{
  "n_layer": 12,
  "d_model": 384,
  "n_experts": 64,
  "experts_per_token": 6,
  "d_expert": 64,
  "d_shared_expert": 0,
  "activation": "polyrelu",
  "moe_layers": [0, 1, 2, 3, 4, 5, 6, 7, 8, 9, 10, 11],
  "router_score": "softmax",
  "normalize_top_k": false,
  "routed_scale": 3.27,
  "balance_loss": 0.00575,
  "balance_bias": false,
  "router_z_loss": 0.001,
  "init_std_router": 0.019,
  "lr_router": 0.00142,
  "vocab_size": 32000,
  "norm": "rmsnorm",
  "norm_eps": 1e-06,
  "tie_embeddings": true,
  "optimizer": "muon_variant",
  "lr": 0.00172,
  "beta1": 0.93,
  "grad_clip": 0.5,
  "batch_tokens": 65536,
  "seq_len": 2048,
  "train_tokens": 517700000,
  "steps": 7900,
  "dataset": "wikipedia_en"
}
Below are experts of layer 4 (counted from 0) of a mixture-of-experts language model. Rows are named up (a neuron's input weights, with its number) and show model dimensions 0-63. Each number is 128 + 32 x the weight over its row's rms, rounded and kept within 0 to 255. Numbers have three digits each.
Before each expert's rows: a language model's description of what the expert responds to. This comes from a sample of Wikipedia text that the model never trained on.

# expert 52
It responds to: Words in infobox location and geography lists and coordinates, such as Rural District, Location within, Country: Iran, km.
up0:088041110124123146102176097166118115145172122149131061120148160096114128128125099161147131145070102074106143103081157140126093076167095148158195097059062140192125116109119140133175092108144123
up1:114125119155112115178114085169155120120091103094103113112100103157104114104106144116125110146134099149121123090154045142186175106146134088196158167160069133105095147157123070161143113084097145
up2:123148165186160142089108153123085135136124095129152124168185091128137169108133066121212166100144159207102129124179117149077151112192088150165102212086120144151066161133050109112070165156157112
up3:116093111132136159136094094105088104099166175228117153106137152177160159094125139084151086174131132085079099091197134147129148142149211110122075129153101079164125168119130143129118115108118072
up4:140105101156124138183100127152133094177103133091149125157134205098129139113090150134162166109131103110150114111115202130140045134133157110149179137127145100124113118088142174189125120137159149
up5:139109088124119112148183105132128092166131109142153150170170058143156110155106145129111082162140098148103108099169100109130160109097125068110173072116121154083116198117127108111082126138098144
up6:145128182120068069139173139108174148137080130101129129130161166134146141060174125134121185118099070084142106149086110141112154188150147102156100149163128090088135119152139097093147143132149096
up7:133129130107027175096113092104143130121121181096114136120104148166121118131139180138142136114180165128108154162115162109137111135139146156114124103077158160127090090098122143121150183117124128
up8:115180118167141103149135116157199117133118106109125144093060112161171141112099122059155134139156044098119128169178030155119091113157112088135110119127102147137163119180186106177109178156133150
up9:101131154133118134180110118091070130127098155145116102176081139099143089095111141145140131133124202072113096131141113155105169133121092141090100110144123180106108120127163072147059156150164141
up10:158098159140090127146110110129169082103092174133139151152111175157120091182153128169151121118096074167099116152121092082121072161079146143173152070137103043109135085114127197102136090144155110
up11:174071120122119110117171094102135093134112209101114129093117121095182151103155174179110075136136112127120172173153143098168141141161101129136146046133085098137174054129069161101123089075110109
up12:125073166109149128137111094132091134136128157087107112115084095110138121139115142081134136151147123131133114113105106178164142108118132178120129107114075141138112157177122144110179143098183165
up13:145068093063108095091104144130153099174115111122103051098134107166141134052165096084137166091105175160114146145172137133142142099155090180123146104159175069129094120075090107045155086141147151
up14:122123171123150207133115130189131164063160116164102105144143126098121119126111136081112157126091176115171124125173127116094056128151134187186090145072183139166082111108126118142164108101103134
up15:129139142084186123170168135130086148160147107202177071086125118202126143128159119105167057137117131167143175121113152157139158097143122183120208128144135076131154113106168162133091137145117065
up16:141127103158112119102127155147088089109157107164124144149164143107157110078147089111080123153099153133153092118128140214153191155143153130106106142196091097156163157128162187145117142127132082
up17:107154120116104176123131105077150085139093084112125159141158103118128096097219125117179139112102197173136162195106138136149113082157106181138134187147149165147077142123109115177193095115084091
up18:062159165122075114102143146123166060151150113163172117091083120171144098098134142117135119134098131150121115066121166077083125169142107115098126133145110098147198120109098078123117193110115158
up19:141143126131137159083149182208136152151166192147118175120147156171027110070133084071139141054171105147149128128075099124089133156157110158106123119114107169110146106057127075105063077153092146
up20:111140039127122164145098140102116111167151156043120160143128127121153119122124146113105117117150071123111090117106098142138077161156149106084141110134097124078123126101101118132158147087123174
up21:088110124128125078179125094133199128208137117142154162094099128146169110107175144135126088110127127152155073153145124142163168099071119150129107091174090145142121123123156121142165163157118088
up22:096109111114135134148152147127124133108146152133109123127157099128175145105136157122128109162138106083061097103179167105135171130103097088105132141148111128150087107096173091157145124109106169
up23:091043168162090130142115153197188128130147121102139105110136096098168101174115157189119148127103055140108106138100094158147126077087086099155102111163071139189108189130120124118138105159123169
up24:109120064115139135171041137155139094110086094122142136096111110108145138084059120109117115141107101070125116137154102138142164105113113162123064152157187130084044177066117083127108183126141061
up25:163085084092079107153146131150074183163093167136182131153153152112117093096102107127089117160137084155113127110160081151153101150142120177094105148100071153174075119089117101056149121133105152
up26:079075099112123120133092075124089137090116087148186109166141160065087117108162173132143112146150166161150117134097158124100168143137171151117086119070124098162152120140106138098144143086133172
up27:110128079090164169144164133159124141117112029112117118075042135126115134154175163133150076124181126134144114089102166033135137066099135104092096146138157128142159138116184184084092162128078110
up28:159085114156175144217118122123119095130100097115145100131120128120139124127137070127170174146144166109102129086103189152095133122080160078123082132122164159119129073187144202148142115098154125
up29:078085161093135224174122120113114109148164116179111047132142149138140142114142102138156100129115177152142091134078140112116137123131133121143079169090173139099138083223136180159091105121107173
up30:101177121099135069113129140112100149115173082148134133125140161101147080119137125134142172124093140147172086094106118084135130124112153151140146106134156132137130146106166062134129073195058184
up31:098120131120081114159104140168114155184087182123109162059138106144107124141106136109112144084195166120071145130122108085127060100150158121195103158117160129119150085090123134142106163081118082
up32:167158161150149139105163152134182160143137133101149188084110166185127132129062166118103129123096132212157189101130163100133163134096098120072116181123152203139164160139136078119127144143157100
up33:067076099067163157118114090106117146185167129121161142132143108164144114102126119130127050129141131079131076126123089148093161157156126126186132101138070137080099146108198102146116103141104187
up34:105109146110115133159141119095177104040140095116151168089134162144182120151072067145159114143136195140141116137142174142147116105117092138176101074139141102174139078079152164174159154070132095
up35:134091147084104093121166153150155092135091121120057172123174167125125174143114124175170129128154109135190146142084118148088109138199098134096115097054078237118138140122171146152133086083104159
up36:098151171163107101185115123122152143125080179118121129137133126104129171107124127132086136105127182098168127120180190181130101096098126151111102155137142132084161120122154173097168141192171105
up37:138113169127069106148121104100113094126115139095160152039137143109118166086137084141164129166047122141156137184113221095146146142101102119102123081139157159134188172188094126105172079154126146
up38:158076090073120130103202159113134080189095114109122094108074179183049153119167132089099104113106149102130117168160004161163126195130121084123096076123130126139106138141141157150146173083068040
up39:076117100105105100193111128188105169099098092150079146079153071111142143120136150119117064069178130159117108103091107144151134057079142104163079141170094154161170144086194148165153167145124183
up40:119144120098190187089143115161052105107101051113117133150086116137174078173096152141146131115141131130125178067148139084148137154149167177087110156134165158072103128115146171077052139174116101
up41:152101099079091138093127116100145118109104163132082081100103154131156129098152142116142101102126160128117124147145156127099088100125100128151128096163162155153156122123140054138123102076146151
up42:065102158133092110085086216201127099094134173100116157120148155108124151114093132171199187088134105097188110145155107130140093128168143173126182086196126137109137133157140156137096055125150139
up43:157198115127082133100100140113173114122134119165093124112090119154151150034080077179138129156112094101173149138150152105148089031151138131149151134215154111175167184128131135124132157118133111
up44:114110111171125189153128128122112161170120143089140099118075110105144115135108098138146117124171161160167134156183203112157139048185137173126102117161134126145150145125132196081082091197139106
up45:098146065113152135131094134199104162123163084127091150108188151100153114168142088092155148158157138165176151145067164092097120106162119154115161166104114074115157107096129094169095155142126113
up46:133155130101110137127165134138169131109094111112122076123074132097152171176145120158060095145153064134120110106110069115157039103177121119095104089105151117112118113137181133194124138142110124
up47:122119094137161109132065120129058074098114111138150139095104139129125112086085111107121054115142129155150157102096091158151129154123075167066101135122167067156159138108148107092141187125130171
up48:143079096163146157102164115107139115108121121188161117143140097125116117087153164122171139096100089178118093098185122120138116074118093148074125099109065134118154154095136152170150151104162102
up49:166164130111114101125092133140114135150106110158107057128150121096131148154089162163197122178131161134120095103156072123126112025149116111129119142132109172106133161175100173067136120111148135
up50:099133154162140157125114049112106124126142132135155084121155160133119105146128066190125063132110068089157077124173140121125168172118131159095164112027154061116184141140121110162078073152109090
up51:150152146102135114094174149139166155110175098145173100100128121103165109159094147112159144187083116107133139213095147074116110160174109136115125135123134086106134113086140114218101113103080145
up52:165117094109147124111093094169071157154077164210158099093129132170181132127105121126114076088177146155123065124088084071153187184076181139121140115118159135116068113123101090106087181108109199
up53:100155090098113121089194087198100114226094104112175119133133114162126143118078099125104120127140255074182094154149114112164142121077102178144108132195137126200144184160141155205127157199104127
up54:088132053180092179215128142134137108085142151133158117104087103156126129163138100172142140090108091128130101112122139148112161154120113144168128175130099127089149144154145145133151127191148125
up55:151111108082125156134114125108162080139037118138147113138098189188131125100104134142203082090113114178146140172167136121173127157109161161089126115123181120105090082150142180151109137074121098
up56:130126119105151123090154178068167112132079117121104121145056172108087094143128095102054068127154154125142147092138126091152156119163129205086140153166102090108153149171152124148116149115099160
up57:106137114136109101137077109081093132151064127143160070113167115161115194077089143150175091108134202157113187192127142131105112117228137144074147106108135109124101088143124166096145126121054105
up58:073129109165126126117160175139113136089117062104161139092117120110068101104088084170097128117077148106110087119103152128076128126080153111095149112128111067135138129133077113108166158186104073
up59:109150080082127091164136114165128119151112134110134101108060120155151065122175183105160102104114161128090149093087125165192109128108114122126125105167114116106095133084155125131146143099125154
up60:088140088136113133153147173168180078158110066117157204076105129152147053180114145116164140091151093126091094082186106145116156134074087084134114127121145126103213068091071113145159152128140119
up61:133079122118149137139099145078170057098132115156133077090190114114144091107079116099159162124095115163108181124229122136116139108120180097081097174096142138141121111200077126115131166165090152
up62:106073165176107181080145113146157129152097118090157135075142112181053127150076077083090155117106091110150174155099141112124101201090173113123146158140096111121122086146107144083093126154125108
up63:142095102129143068117117113163135177132184104135131134173167151055172079073132091102097181119136112134185130150129172136174158080125122101167132125179126080152061163098161115099097128188072122

# expert 51
It responds to: Standalone small numbers in tables, scores and lists, often between pipes, such as 1, 12, 57, and vote counts.
up0:100112125120138137141164104085113096170078094167207060130123105122138120162123148168180104147084152110072118078194136094106106088146139133142092127138140154122152170127141133156130176110147090
up1:108108206156096128079075143124088098113121100071147098136142186168124086159086090175119184120106105157059150040183117082092113135113140195119095174132161187097155146072144081106102089180148091
up2:131131077136134134113106088165160076163107109164128053054108121147060164104078139124184166148150104115169123155160153166084068125199186121181122146098111123176184077087114167135129165087149116
up3:109108159173109152105121126055108125120121128135158055147105156097165141126117094162085089140148182116117135124154207164138087114153132097091114126156138147162101140102118125183104112123114107
up4:101117081133173124114166082158151108144131157089098103095168161139136156152122117094085128141159134100115197167093165166106113148124124133171132048190173144118108107128104195171101123137064063
up5:144093127155138163108148182155169091159123125189190110128144158120140100111113182125105107131130175113160136129077082118060113073109044130150120123123108121124139127094105153111124122165150106
up6:159102112207112079127157140114135142123147140095079148093169109107153164058151045113096194118045166207159173142174136163154153042141112142193136093166182121109121072111145139121143147170109090
up7:125161181149149123117198120134066148067093207118140119152111082171054081146066145096125176168195073134148132128189139069191117140156113153108132159093111125133123118117178098114096147092112085
up8:157088107090119118112141120096158100163186150108096122114088162132214132214143097104119180104116102132155131114150107090164136127151103118165115157172116185106139130180097155118152106148096191
up9:120101186147114056129146146078142108173167147144104131207162130063114088071170148121129179162089164159170079136125148122119173087160079130107165115140089168138168132117101109085126137118142157
up10:127154112125138137109174100102093150169041162179128114183131196176163139137154107175118157113100133113159145166180175178107114086166103183137170069140206068115182145145123083132116111188091163
up11:094079095121080130114153148114115114126151156101173134101099148119136075127094092144130107152147108116136118108102143113161132105072091099167135143125091130150178175141100134141124157111112110
up12:138104206125109109147094071112104098157119139151127083109143118104117175147119070092139107109097198166112177122133179143075117150130151154137110123192125095149179118133140140079189166078061110
up13:054144145115141096075170180097061126110119136143176146132117131159160132113170110146095137076147093164155139092165144128075114153140158177099165121149206096119158136119149071172128090141107146
up14:095157127149112185149071119147143109130129099147165109068205126174100114129029084152115130146130106106114184071182119081160118167161155135125112123086158122179174126089117115046090148170120152
up15:106100162103143186108149097142154109096145081157083129160101102111126130072102149160156071110123118127107134128116163113199088107168110132170106052090130141136141126096158136110138102159135104
up16:140142120123162092059163110179148109086102164122135173208111109131135149097053129152114203084095106159115138108189102167148197108104108136105144115163125148137142109075131114147148150148150115
up17:069112101137169107169107116145111120133118095173111125144123151137146146115190097130129133119171139060064122139122163115128156109120132160049112129107116063128086131115153147157095116115159112
up18:051115092143130112171137174066160069107172088146166103154119147085198150092132108149077135199141098126063150034153139122164139120130124117115197094172119142162166131114134142189127155173170167
up19:115141177149108101206153142233142156089145099110085158081131073123116152183119180113100115079111096129147099074136130135128172151133125034127128147108140135167150166103150097209149136119144157
up20:095106090194105118108104149127107147112123104143167157088049073117147151136103101139131135137132117092121083093141138103058127146166100151159124103114139072146107101131113160194084167201063144
up21:084137105187140103175109110171093136116149129135183027120111142140128069138070130193132112128107106160113121119185122148168133081145146115132158114133111132157137063072111129089179100169132103
up22:081164109142157136104197173108135116155152050119184085137102133104142111126048100211046071165068079156098125056119106127132151067131151124150105105150135098129138171123120138113183109156100205
up23:138109121138189106168170093105089115147126108078112137204135122101122153143089147161142141107177135124120113148153198155134121132142138118115137067172116100165130190129121066123096082161137122
up24:134158098130155135121089162128117161111141109171149112147122126129112125108064078104072108117089128160143067163084136156126160129127084143142118141182144101107070133099174065197127093133164104
up25:160122127066072122134189155154108083169128098123108069135138161160147129030120190098143132108111116132049172078126111141173148107067136135123163159086170169172175118178138042092151079122103100
up26:133130161164119179162139089161138069169154097101060111116191113096113044106150122136104141091140136149100150112133167060039135133142142160155075105065146148130082088123127119110154105168148083
up27:089139112158124146140126124109128112146140115134158148128090144164148113120081118108103101092066129099156046146143138137181111055146128116134130130141087112139074139158121150169132169169085110
up28:090114139085127136147124155182155081113093109141136049057101117149131113164133092180140154122129173171145115106126092159102106112115118152223145151094152100187164105121087125162099151095152156
up29:140113106162106158101117140180143133201152056159159077145175145148132156129089167154094074149114138127128164125066121095074128153174114154080179066131118123096128088093124129069113145131125067
up30:148125089137134107075157089152055115091117125120121145237140092070062088102151199117083155118131120167111085141152120115131121139087146089149156096136094123130182181129173149129036123122082128
up31:117144115104104145167122089088195165170138161133148133050132086110126193164088116118149105163132178134163094104147136092026130118095148175178081060120132095120164086137133099146181134157118082
up32:155092169127077140222142088159184106114072073150050083115086128156174127144109126173109114155096120201132136109155092173077156126094201129119094150116103198119118120114129126166130059075152082
up33:108200136149133120072144119154153082139129109141101139161239165050124121078163140072147130142128114115208099122200156152114144110102155123137133109146165099123153144128151162129062125111143176
up34:103148062090096186120092117094132112147097071130062111078119122206098082112086082189073143118126170107182142081161126120110139128169140089147146173153185140123095116127135162125117181130150107
up35:170138017166078078072187123138203099143132120100095167156109152095073190092126153112067123104123052112128072105157162119093113123141121092125155150146150130140146126152130111114051127189126115
up36:120111169123135168143135084184146111092104194140127193150110079150127111118117100107113180162136099109119097123147141143094139180115130135102100093114170121106213142128151074147171147117139187
up37:125136152156156188131035108147103143105116108124086140135148142174167120097107071089184158215086148152154123083193167122115104162079135098084121139145140151106171102134094149087150164159129156
up38:136197120120086159145125213115140110154080095095179135127115164153199135129126088177002082162175078077129204094131109135133117125173114093137103068148106143116147090144113108130132153154111118
up39:147163131155099098119159085158090127109133124144099154134139142154116082095178077134133093136147124151149083119143153119118138165106134122149130158116176109095207127063093092137081103137070193
up40:078150096165112149198129051130161160188138087132089080147164163127160092102090121131132169187126107072116124149197148163131164130117126175152107082129112120167094134172084126132143134142129117
up41:050107134141112151141143101068158076096138078155094085093119112082154139075108155120082088138146116138072094094183137152147076097118129145089104101145158135140136100095128182100166130119107124
up42:046147136131105080120135132143144158143153044124114137150108152102145135066158125112114149086139101173111134090151150117131143138106095147140107132135160121137199129102116127140105095119143136
up43:111073097138136157108148180144175085076088140154113074142117101134109129135122168116137128128107132154136144151138160111170114104109066188152062121099116138055172133083076115136148144119088098
up44:084158141196094170189131158140095151140109082159133194146120069102183137161088152130166159159076156097136120136186144165128134145103101112195141124112096136148154117041138073107153115134149172
up45:185145151155137086118183133157100107185151156202164120163172123139139137179090140091154082172105140138081114139105145104079126111109145050127126098112128137141140169082126112120052132155151073
up46:071141135135109156141119123090143147129142107149110135141151145123203190114116112109124137185111134119058118122092118113138154115123099097163141105089095123145129121154052105092202164128127144
up47:138167121161137167067163219124100165102072167119142179136133135141171130121150107131084137142171138092117145109071131129182118112098094156153098153166150112125163079122146145150138228102150153
up48:142135152118079137084098143080169145178147195088121086089126153094088146115102112126141206064081109149111140146134178137136107146146136147168132128068123123133130163104127089141116135131173119
up49:116108124182126139152177142110096122100118089116095168132180150111174187213163130139107097148161102145107127072122167095155108156065131117153090129143074129147162128099121090124140145221169126
up50:147149110119156117154090154096157124082126113132142128127151084128142141167073126185109062157136156115104155169151155158082183126109118116136132084170141090121114152110147133158157186111094127
up51:085130124115099137145138100140098112126133118090151061146105095121177159141141165095100150172129107142101137148144129113133110150139088165111127110144146175113125193128154164152140047184090129
up52:105155120162159150182114138152123122124137117171115154119140140123169118116135142162161144095121064137158077066139150123107119160083178143119089134135134100139093110117112146121096156133157154
up53:091119152098072086128092120107183101109156125095070155133129133155186130062129150146108129150118096170160141147150104154167086152120125165149142136161127117137128157150084113065099186122119093
up54:118114106145142167141133162100145128152159108117179110137180156122131121219097151134104088154114098115102081078097194203178143127119074184192103142142106171143160166095156169128139093104154154
up55:146132126174095100059092126153198098129146098163118098068099115119075156107175085117145163111134096131151132171202157156170061102152177137115113172182096127117076120156141095088065121115093111
up56:178190099130076070138189142132076097128145123155165158128135148149191098178210070142058137129157169090123108135109140125119158167136122143136076063183155145129163112092131124197084117131147176
up57:120144117168066113131118158141139136138113161094187074151157196142146118105139137079116140145118130105069070089133124115159140119093137137119139148120161152141129128126096109096164081142118163
up58:102141147143079084120154097123068166114119107090094139114122142152097150155102102136119106102093133152147124102054096137077136144147131102124145174099156147118137104117126117180165145145141144
up59:101121084083087122181098084094173115116133105167130172161029113091122180144122165155157104168101117174115075089131150143083153138142152096147089134152130123162147200152159138151182132113138105
up60:092125083134104131133189162141155093086165044092196095110150108145177119190073169155082128137129093161092115097145169095106119041129141059194112106100095109136158083129083139152104117111161156
up61:144098175141149161125076135109168099079164095162170110113140157102177078092091088143205124229057100168095185097075136148138147092136124101057094078117070159138172119121110114123142141171128136
up62:182123106166085111089115132122178102148096067093124165126166133164076138090164111110048135099104083116112160142047136115104119159068089130172120112144163132145122132132122047156160077202122136
up63:098153132200114151120164160149075095166096129143133130126103137113150100183104110112168141128105110105129113095162141116082133072126122115114163106128180147122116151136126065157056065164109149

# expert 20
It responds to: Subject pronouns, relatives and determiners such as he, they, it, that, the, which, typically placed right before a verb.
up0:141123098140111130203111142133119091138124129123122105133143154101089091141119148097172148095163114136076078095051151128142097196153124172139141113170147146177143112178119131067145108108144102
up1:182033191107165134112156164153156159092129093164119125205099181061135113137142069132117124104128130126133134077146181112146126132132122111120147132131100141159097152161096097105124056112133080
up2:108118124137078169121128144119143121127080136152138134144166141123161167132151114173170110090120096124060091137088183112112085169091072138127155142101088151132097144109118059105142131157130111
up3:118130113165146198094131134128150146087094162112105116133146114162131112087141145147126144142132150173122111153191170105071103113176127120106060182157109107114157204103124132119116120111114128
up4:182126128141107143127124113117176110126139160107171129135088182104173164162074138096060112118108148122137150161132136146043073163151042141134121066125145119127104157115125136204176122137124119
up5:184147142099171109132168158105116110096181132105171124190148157101168132169055150156116143173126161150103107161084147111106157096094100107072121086128136135089086154121095154153111217103084109
up6:156114159116103181133144178174126068121175145142142137142172159050141127069188097178121101092076094164168109154059116109098141129130174160145122065134141107095054100176122174169156098104104116
up7:132120113132088131129146185126098104192116167087134109156166142141117138155147116081148117142103127169089134107092109091146105105140143158124121159102154107205041073173131087138106142177141099
up8:076124134077129112134153131211149093147138143117170067097076130146130116172153139139129124145149122153130162086145124162155104099152120137134162131124142137125132125131063134097108084147246081
up9:107178157120073073189141153095097128147076162139156168126048126164173101093168083160185176115094166117100129134140109141106163093160136170190110105140143123158091132134109128151093160164111114
up10:150158165119140165181120110082148087154089132133139109111058132095155142121070080134160095091161127192183128169174136196055123157147130193098086081160135118150172166124190044148195172090102101
up11:091100131130159107171147121101118096105130123121051099143150104144171061130095175078154151121189149147095112182111168152150084082144137115153117124148140123145183116142100076091108086156108103
up12:078136143094111141091072133118170162080162160171171117103141083105162121123172110129165126150128083109124126098160099080095114086143129114115168170136126104225163147105165156115141132085127155
up13:099137109051149128129146169100123112124141174144141113073157140139130128105093169140100044089165156102117121157204109126144102084107140051059149118089118102152074127165159128100127133074151148
up14:138090169080143121065129140179092097059174133164101115062119116131121093090124112132127183096095096091145158068161128135086117170127146150182147105088112175119152147100099098100148141142155114
up15:136111102085087167119156085116166103063099084125043179170114105168154116070090143063122111062171143155156096123104115078108087083151134169104148196148096155130134150091128081125135156078126129
up16:089143196168175092112128151079197137120130092092121143137152176069113094134130084129148130112136132109052065167069129162146209130085136146121168147153175061085178123127139157105128078180141110
up17:178108176116193095165137098189193125080071105117109111075152108153145089134101139123111110138118127094143121126173092136127081114173106115128139129082164178166176134122170095165158047095127136
up18:125058128130158143111073173062109179143090107122141114139143144088092121087157186069095133125143141176147134130217183117146080171132098100176096130136135082115100085109174127107110135175179133
up19:112096098151152193065112187095168153153144147136096113155116141080194051136092041153160095131118134137123121067046154149135137213075165013119146140103171102128188133050158134150155067126145193
up20:085120155118158168151084111097098179161152182193112131117159162143120082143052172085179114134165125103157105127119121125139117092132105171113105135072070149123085108112113103132136170153094138
up21:090098086071093129181152164147106099097190155170141115102151107124130046080136134100125051076188125129102106143172165136161113181137135109113112125152074166111065129171153173153182092041145059
up22:149125105171086079120127107101076145131106144109148121139131146170097083156162124070119114108188125184147113201171137180164115131088128077156096126099131150156109191152130041083111160127145144
up23:118095148119145119058108156111108158120081154096106083212062178126135158134133122127143240107154144108118116137121134147185113087147142157134089112145092138170098079126145049145099115195084060
up24:110099121123178108128088119120134154114127128109158147176082106163184129082120121165162119051085112152157165188142121124110103122102114089078121127145152120049122134126123157170160139145098186
up25:095174171112129053184127126131140157146127129113149092136112149116133130179173141159146140138160127189169143131162117136155142100099087062060109135115116100133194170131168176136149089176102162
up26:054141108122112200062181130126100136149092132164147143139143113124077109128137142135154126140172127130186085108109053093100123142144122176175076150121130106144171152134127191050125172114146151
up27:081123126144131163141129117080159192189065167124163062072128093199105099142128133164177133141127193130128171107094141112139109099169098176157065156142129135155115097212149105175107132105074105
up28:178126188151143089111184114082089144123149111096120190112131192086089100128117090138109134116119083136156167108102141112106109157127120133152145072153139154157114144147139132139162130110026145
up29:107137070160122138216107117095140134151050189114122067135100120135143053052140119102164101111151107140121178135099165101059160096175105116118086107175125108160108119179081119150029140118105077
up30:088165065117100138074196109142126164165116082037141085133143148137128126146108145128109129108136163161153109100079113173042161135115085150166153102153098132161121088132133117103110113159159111
up31:124129125098148147074166122141164075109101188118162136084141138172128155100145150077116125120090118078138160087167107104137103120154132100111158129080141117120114098119130149176180142115144073
up32:152088092118167213173107153122098144148113138133129170144060184199074119168119136154096125144127170085163132110042147160156138208145115131144104162165126102139118118114096187143114172128125160
up33:161100125109104130135117145083160070129163133111128168092181075163132126169114094084064134147142107147105119125136148165121108083094142135159130084149068206125129148095104075101138084082118091
up34:146096150092112156146111127118102117123163135128107138103205068131138110091090084170113156158096129130170136141140147113208122041102152148150148073151124102133126154121169092119152173136166160
up35:142084114145157151080085187161148163216117084130124112063163157090115159088167100090136145103075061118141099054167125102159107113127183125159077099130160078132184132102138047100117134131140131
up36:160101072136157195170136120024166135125180195144144125137130130139133124151091140114136148135174204109128126120121162097067135166109145131093100088138136082123161182127114194098089140115078167
up37:162104120113175156097112045100135189113133129101138133127106152138124114147134104149155197199121106113106121151122114124126124157091162108152148106115115129142157135152138204102100143114110192
up38:112067129118119168090082128124178151145131127102145142146150142141140176112194067110116101096125135151130163141166117137107140128130131091139159130076128074185114114161164117137115090091109170
up39:119117154116093120113081082091157157093118166176130084108140150063036121190082186132176080118179131139131129147119180097139134139106161129180120164154162098107129122127144154085114088144089153
up40:121136168095083121140113101155184106151149089149122097126143114163166176087092103070145158116115150071145161103201103101127090115137074123153102090127101164140133166133102080153113108123092118
up41:117117111088107113139098171129151167121141148093120150145094166172126106141132135115160140116171112119172142137143106098150124092120103105118083135152066147086152137095172117089173153165098144
up42:109172091079138117111105086096082092141092117132144147143110109098117110184119184132224158167206107128107112171103172148105142133134081171172101130151147150185134090128121123125072126154111087
up43:149087098069104173123111134123123121110175154128135099140147102200087114128200148172180140112114095158122181117078129057171089123210121123129096148141108175117100138056091133141092137154121107
up44:146127160151131085160078151072143109155113138152137125095195130128137125201121111142148173078227107089087098157103092145151082104164127102146078159130116122089155149118180158153120128117056119
up45:166136138071130079106156178153104120078118151125166125148153150060094149111148157155129102080183133131128123188100131120164096126148130148089138155093156190149120131200137044087082162146091113
up46:144138115113108143085146094097143081095154149132135110186095141122107140106136129132110128084128217127136111103097146125104148111156156136130138095113107146120108118108114161108128136152097051
up47:156091078124100170142157142115175068188108113069044070102119183085115170094135122142130123157135085148118089138109125142186109087140119140115054131122125133140181103108152110114098180116169104
up48:125122136147109132103131136116141159114129109128076148174205111084099152125105152146106177133134136124086127104102171138178116112158206112148112144116135107125166167093142131138148112212134136
up49:161120129125105114137155171096140158165138095082184058134049107141122157129190163170142129121139094144121097145095119165119081156125144158128152121091123118100114123178139173098102107147115102
up50:071140116153138132112147084106120083170094147129049111084104154136132195186119094149113111139112116166050165134121131160117141163153147077121105110072059104089135162162194164099120051137135105
up51:144118136129133128122121146138137187152086088102130109103098213093138130118070136094101153200153109089165097115119113101119137098092140110136079206135159111185097123103118090119102087133149163
up52:101100125160108130101055117098118202141141111115150020142143140100110104197125126184147104126165144178095103082135120134191132111115146126107065130094149114180133128165172104172117141121162081
up53:156085110130115144067120090174068062152098160108171152126181163091121137106121154146153136115188158071128116128103121149153073136117063170132162129099111136213134202125144187169148121181082124
up54:130136134134106148192122068109134148092121136076045149084085095160104124075105064129121088135107176098138161105146141171026122079166145158149085117125125128097223088124150171129137163138135082
up55:146147154107148140137111120115165068116185101082131125130057174106125139143194105126135073064163102183125159122095170114106145103086133125126149068132115122172136130132108129209089177141102140
up56:160104065131127110087158091143144082123151116123098106092142137102173132219177156188128075094141070161134117125109098150130112086142137114108146119126089140152114123143075121161118107102157130
up57:137071059116144086113118118136036167110113140108186127111135155047143147070121134067167159074111161122114077137166163114145089180047129121120109130097165082129112144138084084121117147148080126
up58:092159076135125042160106096066157148111099132114091123144131137102164070101139177168136119155108125149147156136173138066059096089150103136128131140153077136083097069166117090123130066103157102
up59:122127125143114068121082087159093133075112133185099083137098154102135091149140145096058190160144116108174127062099100161136136100156116144138092099061121125174059100136093105156141093132164113
up60:131062164126140109078175154158117132118130119111120148177108166161165125117151160118106112105040154090110126095140114164121091127159106126125085151108158136092165106120105128122124100136173135
up61:116080164156084161127082154092173169127103172154136073143112084106125157099132129182177112136124064154114133151126134132107099060127158112081132155118099095175143141051157115106105140147126150
up62:116063143129118136127135112166145114108101174137137080081105106151110160117123152123090090172119134070124178122135161108169163132085106111136122115164119096122141156127038104093134187139151143
up63:105113155123070158096137112107158130106111163137182112157106197112164115083068131112168126069132189107106126147186082150101142094120108074145119143137133159100130134097125114167126142081101126